python train.py --n_layer=10 --d_model=384 --n_experts=24 --experts_per_token=2 --d_expert=256 --d_shared_expert=0 --activation="swiglu" --moe_layers=[1, 3, 5, 7, 9] --router_score="sigmoid" --normalize_top_k=false --routed_scale=1.0 --balance_loss=0.00442 --balance_bias=false --init_std_router=0.00728 --lr_router=0.00153 --n_head=6 --n_kv_head=1 --head_dim=64 --vocab_size=25616 --norm="rmsnorm" --norm_place="pre" --norm_eps=1e-06 --positions="rope" --rope_base=10000.0 --rope_fraction=1.0 --qk_norm=true --attn_scale=0.138 --tie_embeddings=true --parallel_block=false --extras=["capped logits"] --init="uniform" --init_std_qkv=0.03 --init_std_o=0.00672 --init_std_up=0.03 --init_std_down=0.00411 --optimizer="muon" --lr=0.00657 --lr_mult_o=2.0 --lr_mult_up=0.686 --lr_mult_down=1.5 --beta1=0.9 --lr_head=0.00957 --grad_clip=2.0 --warmup_steps=50 --schedule="cos" --final_lr_fraction=0.0 --batch_tokens=65536 --seq_len=1024 --doc_mask=true --train_tokens=413400000 --steps=6308 --dataset="wikipedia_en"
Below are experts of layer 5 (counted from 0) of a mixture-of-experts language model. Rows are named router (the router's row for the expert), gate (a neuron's input weights, with its number), up (a neuron's input weights, with its number), down (a neuron's output weights, with its number) and show model dimensions 96-191. Each number is 128 + 24 x the weight over its row's rms, rounded and kept within 0 to 255. Numbers have three digits each.
Before each expert's rows: a language model's description of what the expert responds to; "comes after" lists some tokens at least twice as common just before its tokens as in all text. This comes from a sample of Wikipedia text that the model never trained on. Tokens count by the router's weight.

# expert 21
The, ordinals and superlatives in sports and ranking contexts, such as first round, fourth time, best books, League, Championship, World.
comes after: " the", " The", "The", " first", " United", "th"
router:092132101094112150149142157119134112116140095149107117143104119161138128105108093157128087131107122133119136105170181137154090142117105125137146137123109137149131133115109122170078156139129126147149153150089120131132118086111106135165120136166157163086090156121085119094119166150142136090
gate0:112131114117180103152116149151116153163178112129140110158161147113157084165173082087128140099142114167073143131151143110104120143099178158161129114154155125130132147155130131152168119097149114140138140160125107148113083094108131155151119090125133093174121096137112139119175117130141155167
up0:118148139135152116118142116113095120114096166101081059158143131149088144144089145126118135129123101178101134122127144111148143143135082123127102129099124112133158062122138126149154120143124081112116110117105106158147099157093140129111091132113119149134159115110153144120141142081114098130
down0:099147155143139140110104121129145098131113123096106145143143128145132091117108108083121103115172127140110097165115125140103090173173165154181122120151107116150165102132102126108160100120152151140124178146093092160098121081162123151076094147114075128078162109157149172121123097141140116122

# expert 9
Auxiliary and linking verbs with negation and adverbs after subjects, such as was, is, had, been, not, also, actually, always.
comes after: " was", ",", " is", " he", " which", " It"
router:127119087144142143153117130140175084086106093104109096159147088170168119090087120178134108160142098176130119113157128152172123133137143130151068175157103146155136134125133099149104126143126126136104172161122127140141154104107114139126136143125151126102092112125101096131094130067146176105
gate0:196143113062107121117099163156117139089135144114116111129122101162129156141072134152108195124090163081155124139131119143090157100121096128119084163129137112123149107111108099157136112119105100137162076150136162152120098170143084123135101151133151118139127146131100090129171114134160132114
up0:146111135128080100081125081162116147107105157126112168090088090126130099161117111118125150105133138149124129096143128119120140128110130120114144133099109105083127119118126145132080116139170149144158132130152134149123141164138170139145124120101108126151155151093145161138120086130152132153
down0:166136089153088119108170164105099165136101113166120149130132136095107117090132156117057105109185128148155127125174116123093147143152133122131125152148103124123130116145139108090158146170137128104123098153125120083122166132151115100114114093112096136105084136142159140113100087148148111140

# expert 7
Dashes, colons, bullets and field names in infobox-style lists, such as Country:, Formation:, Genus, coordinates, ISBN prefixes and heights in ft.
comes after: "-", "\n", ":", ")\n", "\n\n", " /"
router:160146124131124126110135121154113139157116101127116140128146153149146117107121120143148111142109120118121109154141145136130126159139129150129128130122117115132149140120154113141117171128152119126113107110108136130121126023106137124139086141121124171083058125153095155149129164142164089103
gate0:145139162155119118155166103117141112141152113139158145130141136166105092135143130126122105119138173130115086169122114096124113157104152115094110122122139096137119156119171131158117162155142172153143153125151147147146104113069133199111157117121151115143152123093100089124153116131120108096
up0:129174098175119172112127121171108135118182101134109107153147109080130128155168123123161115119093147141157176123095106127126120127118116130093148148089139119154104140127136118111170128127098147145128124129159116135150115119140114172135122105113129129116153148108117139132119186073181093155
down0:167132183075125159091140096090146126106106119153130116113113151131159084108160131115140121172124104123174153134162133116119147150130143130146107144130135120073111092138145095106140129125128150156140153117148087126115093099154125137158116090151108151178146104085092112084169153143153121129

# expert 15
Nationality adjectives and occupation nouns in biography openings, such as Greek revolutionary, English footballer, American politician, and medievalist.
comes after: " a", " was", " as", " an", " and", " =\n\n"
router:115132108128149136128124106145136088093138106093093079120139122151163142106101133137133118139151117140093112121151108137118116170156146110163144181140129100132120136124138103128117145179160119145117082118104144141141134069111092144113118157128190175110079133118135131094086177148125106087
gate0:094144123128147107122112093111107148128133137160158183132120123118102153117152139141097135143178120117141157177105177134091111147140131124129129129092098160164134103146133165149122141134133140120154096118125134112149115114121097124147099086225134143134137109095104108106119122191133148135
up0:124104152104136148107074132160105116094169130099109124098167120167144122116130204167124139096139136088116156138133110083128144121122120146109133134089126106124129157099174093140092068103156125121120141128139166114125149100096153118126128119140127122076127134131133142158102184139135129077
down0:147081105109132117104152115166084142154067129096090138140127101162113078143130112115137139154154153156150132142147119115152146140115123118120153112157137164118119135165124111118108149125143144133122091158150169142096091205151095170116151091105127111148170127149133116175156139089129184122

# expert 0
Words introducing a person or count, such as one, two, named, called, son, wife, brother, plus commas and "as" in cast lists.
comes after: ",", " |\n", "\n", " was", ")\n", ".\n"
router:117154121156141170143158143135121131107134089092137121180131115169152114099113093129135140131140097131101103078137174099116110152182137120154116124126105123160136124105116147087113140146140105142099136154140133134116149063111127138173140131132140146066100147116121115097116157160133145096
gate0:104092099156110109147123161163113155148104120094123172099082141190138132122087179129117138131114116123124102114139100155149146158135139135089154104121106125086164177128110134214152151109118119143118135124127109132116142108148113106132124114163159135126090132144098117131142116140107162118
up0:102162095147130148061128157143117059063164133072132112144115145126156097097133144124101138101149171135141104106117159106123140145131113140139142129145108128131095120157089099142107141145096120211153168102118124124119098111127130102151137127167127114124128137150157118142086115093152165101
down0:108096107105116090102149095119130103154132118138146149113149129153107122161140135121109131151184133128136100115122106124152091131151138144119169130133119110080153127142118134119116112101150125137126131095110128158134130149159109129151141119156100113147103105126123180127110116156154150094

# expert 3
Nouns and particles that start phrasal or prepositional idioms, such as in control of, in front of, in charge of, out, up, back.
comes after: " the", " to", " in", " and", " for", " In"
router:103118090149129182138161127101124159136103124099109148114108119141153126097089124156114122125148127116090138129152158151112114160161140154131119141149080098142111147121157141122097128121152127172081108105124178145091173069097066129122143129131156141072108135129128100116109119111153159116
gate0:117097151119162116107123095106113113116118103139112099138094178131143049157133125143119139140126113132113081142120120104144145131132128144106099142097082124118117105164122117178084148117110181122125125145130091130121130095109121116165114129117141140095130113161106159094152126118126135143
up0:126138107101165120155085136169162123120133099086123140193109169121168100169189097149126159117110111109135101130114127110188124136085118123105173158088132124193127136107163154083124120100104168143098076137133127113110111084133123116091140126110096104158128105123126101113131132110147134146
down0:149130100120146135113096183119175150125148148150132128093103108125132096140135093101159120143129186134134148060105106137095142138113133121143105115136164126167125175128115089105116129169113152154166133120127131109115118096149117112124141110128108128099155118116134121126140147113147112085

# expert 11
Line breaks, leading dashes and pipes that start list entries or table rows, including table separator rows and taxonomy lists like Domain: Bacteria.
comes after: "\n", " |\n", ")\n", ".\n\n", "1", "0"
router:143111094155143096119106178111108137150132150125136144131171105124160130085102131136107112134112143147129094137148147135144136154122085156175132134117142158166097138124145160145104100115158116111126160141110130109090099055140139118123156124139152165075079088124139141079064146137178154160
gate0:089148105107147079161128160153129070179139125117130144148141091119125133154157136133111086110136135147170130106174149150137130155130118130142140074158097136142102125112173099103111114152129102141136160139132163155139123129098095101092123105156117119096094126138117138087154186110138137132
up0:164112145115121126138111142150169131159120159134116165136195101100110086132126144137100152107159160085178108164088081127124140107142147149084148136157120126114110163108099141157084172111112146113125134156118178126119114095118131134144137160137138099099104140116150125124131142093093129155
down0:052143109147125170117133136147147181122100148151115101118095157128138131132106183129106109138145154127146139072129112133148136154079142151156113116107097079133117133120120109109128167183115148172079164135117127114115134112124131136149114113135107153149148129125122098104101146054090137150

# expert 8
The word "the" after prepositions, "The" starting sentences, and section-heading markers == and === and their first words like History.
comes after: " of", ".\n\n", "==", " in", "\n\n", " at"
router:125178121151103144106108149124106091114118108128143136172147091176142126131093107100155136162149143116122109125127147158136128135123118161145135160098141112152144146135172106109107178106142116119144132114108146126138144043115132154149135141161151156105104107136132157112120165119162119097
gate0:137163123124124107138095113139162162121184128122130145148149100093131099122121117134101140104136114117098126188100120133126155116126133137093162088112115168160089099129113140087146135165151144094117152131170120131163166168131104141124093132073142129121081182127165100166150137139161160127
up0:135174124142083141130115169157152146150152114155103131154110130125133149107133123125171115139120126119153152165131130123180091115101153088094136168126118109112109149124124172121151141089154136134112125113122128162128126105118067145131072109113137085179106126105130122127092148097104109106
down0:105166144180124126142147106086158168120137141140123148124102129128166135118166147141110162147180139131132133171133108107115157161110114149103150122151099119090089126104165129109152099129141105120130158119150124112129099087131150115122112135172122121149122089151095163121151120149115131106

# expert 20
Opening parentheses after names in bios such as "(born ...", closing parentheses, en dashes, and final year digits in parentheticals.
comes after: "201", "200", "202", "199", "–", "198"
router:128117114160166119154149118126112132117126106149106136111151120150159113098097115131121127141138125185066121113132149119103105139176112137147163136119119128147098138135106136120103178107151107121121140140110116122130119073127123157172094163123140178063081156086103141114129219139193117089
gate0:131146147136122122118126120130107121108183124099086162137108124127163181147176139160118142157106117093125107116129170132138142131125141119157120106135109143131142137163131141115120133123126149111131121132151129135110074082100099147065121160132133144117096122113133111156061153187096080124
up0:167140176131120116143166084111141151126115118108101105115159105155105156100105158137118134126107096125123127161132125160110125117158127093141141112100142139144158135165150080123134148142115158108134144164123092155113123094057161121124105103159120123121141103142137088120121187109110087185
down0:140149123150130111127129099138119119126111082108115174170113126163089133147110147136143149138121135136099107109134157088150113170137134119113133127157108117087128103163110110103127150154119076133131102106148168123134130156166115125118161127137134116091140097139129099174130155096105119140

# expert 16
Words right after possessives in biographies, such as life, career, death, own, early, often following his, her or their.
comes after: " his", " ", "'s", " a", " their", " her"
router:106130089091140162072199124139124109114159095122123129110147139163131107080120149117139117167108126114090139124145161132100128128128111091095141134153099124139103157130149109126120133143140135132126174105107159113104166085111144128138100180117187159094083145105123098075109170137154133080
gate0:140070121126121102151137113164142146133088146097108118095152134119141086100111174124117163151135126152089130135081111146166114106149149130164113107139147096116090134119132092118127128086145079112159144156115149144127163102093097139111109099146124140133108110114116127159122127149083143097
up0:104129190158152100095128129097118131110127135087151130119164125117174171109132127159160148093108191122149104145095136169128111152165092124142083083133109119084126140151134116135152119112124114140088112101144156139142085102132134096097108137145152103145127170167177104172159108113148123154
down0:133148155132124169138136137141098150121156145126118204112137135090082163113112151136156133144088095152134094131140120147168123132154118114138118065125119153126138150138111117097101162137123126145161149155137152137172115102120099122120129148144112149083119105110144133137150116140129115118

# expert 22
Bare space tokens for indentation or before table numbers in scores and lists, plus color and landscape words like white, red, light, forest.
comes after: " |", "|", ";", " in", "\n", " |\n"
router:081149089113125155114158139074115102108119096139112136129143109132149136107097122143150132154125116167097102086131145109108119131165165135104105149129119102121100122119133154156156146099123089149136094154102150118128111091149131119098108159168172141109098138110129093106142160121179171108
gate0:109107096077165155125103140128163133121142154153118122088176161128102109114141125126096186131095177153121122132113143156096138135147151098149150135101140125119099117136115095133072108105111129225094146177106110146157124145106081161140104158130138165117112147080134157099129159152157107117
up0:121118134122167175140126180099139090145134142156150104110106109103103142125118118154118085142141142120110127153149153114139114146162126107129141163102119167129132138107131144131106149109143133099125138119089144096118112121115114119152109075161146135208164137154135129093105118107143113116
down0:121146195119116105082130119110178135131084120150138146149093172133092131134105125121123154142120155160134125118125114116157125116111138145104120108127060089115143099131150096084099096129124133150142116123088145142149173075108162111182127136114149162157162140105156134093104107142142146095

# expert 10
Year prefixes like 201, 199, 200 and day numbers or spaces before dates in "born on 23 April" or "from 2001 to 2005".
comes after: " ", " in", ",", " (", "–", "201"
router:118143104129135114115168143103127133114101082115094097136129114159163105101100093148128131124128111128047088113168146132108088171127132120136124176099112137158101150128161099152108160128145134101081157155151127122105137074105118132118111153124135139062110151155126107112119192127116122075
gate0:101154152118109180115115170142125169099135084143136124087172141132147162095142120151105064127106127135125094115124141125119187116115159117108139134137115134104128120143153125121186103130110088128145113129138122122130098109102107134121146108114115189131098136124108127139139098144135190146
up0:148144121165130102105121142115107124171159079113124092133127134088116122150175123117152139096151105134081166120135138095163113112158138147113128125087146155114152062147122153123135115107158125153136140109091145070119113142086105132155123101100146137131147127081093147142141130112124098146
down0:153169164118068215162154138118145135107164138101116079128101132137176096125114106100132129155155127144151096118142145107098127135112120175133165135171122124109092161106111121128107065100125156102093144121135140113189107150152107153112129140159100136139098133156148134114124176145145119131

# expert 4
Given names and their first pieces in sports rosters, credits and biographies, like John, William, Tony; also spaces before table numbers.
comes after: " |", "-", ":", "|", " by", ";"
router:112122092104129146114137127145121135119113135151106086142114099137134110101130122104127085091108104165097105099152125169119141177126126142140104138108113087135144149151180103104140154133095106168127104100097145070129164148143111157112115155130175175077100125138122113123090146116156126099
gate0:148079163133131154141122117141156164148100132129171123092138157103170089113136114131146110168160096110168108134102132116075099178089182160127163140135134123143149143140100136134115147151167132142147122149114103157137125077136140148079098155134141116134114123093135106118108120174102181114
up0:119115136115121128116139171132145150140092117150120078113120134154148110104124139129133151087144126148110128158156129139138134091160102114118122111119122115156149126107130157105113116133187120134131155153115114144155120127090114142126083133108098138130129142131104128171119122082162111072
down0:123115128157146201127134179094170094148147123153151142115160100151122106141124166147101146145135143140176132107157133135139153094144145066140079140180172082136094144127126109132157137121121096168138106130164162183074108105077113149172111090122142151126110137147087143158178119175149105122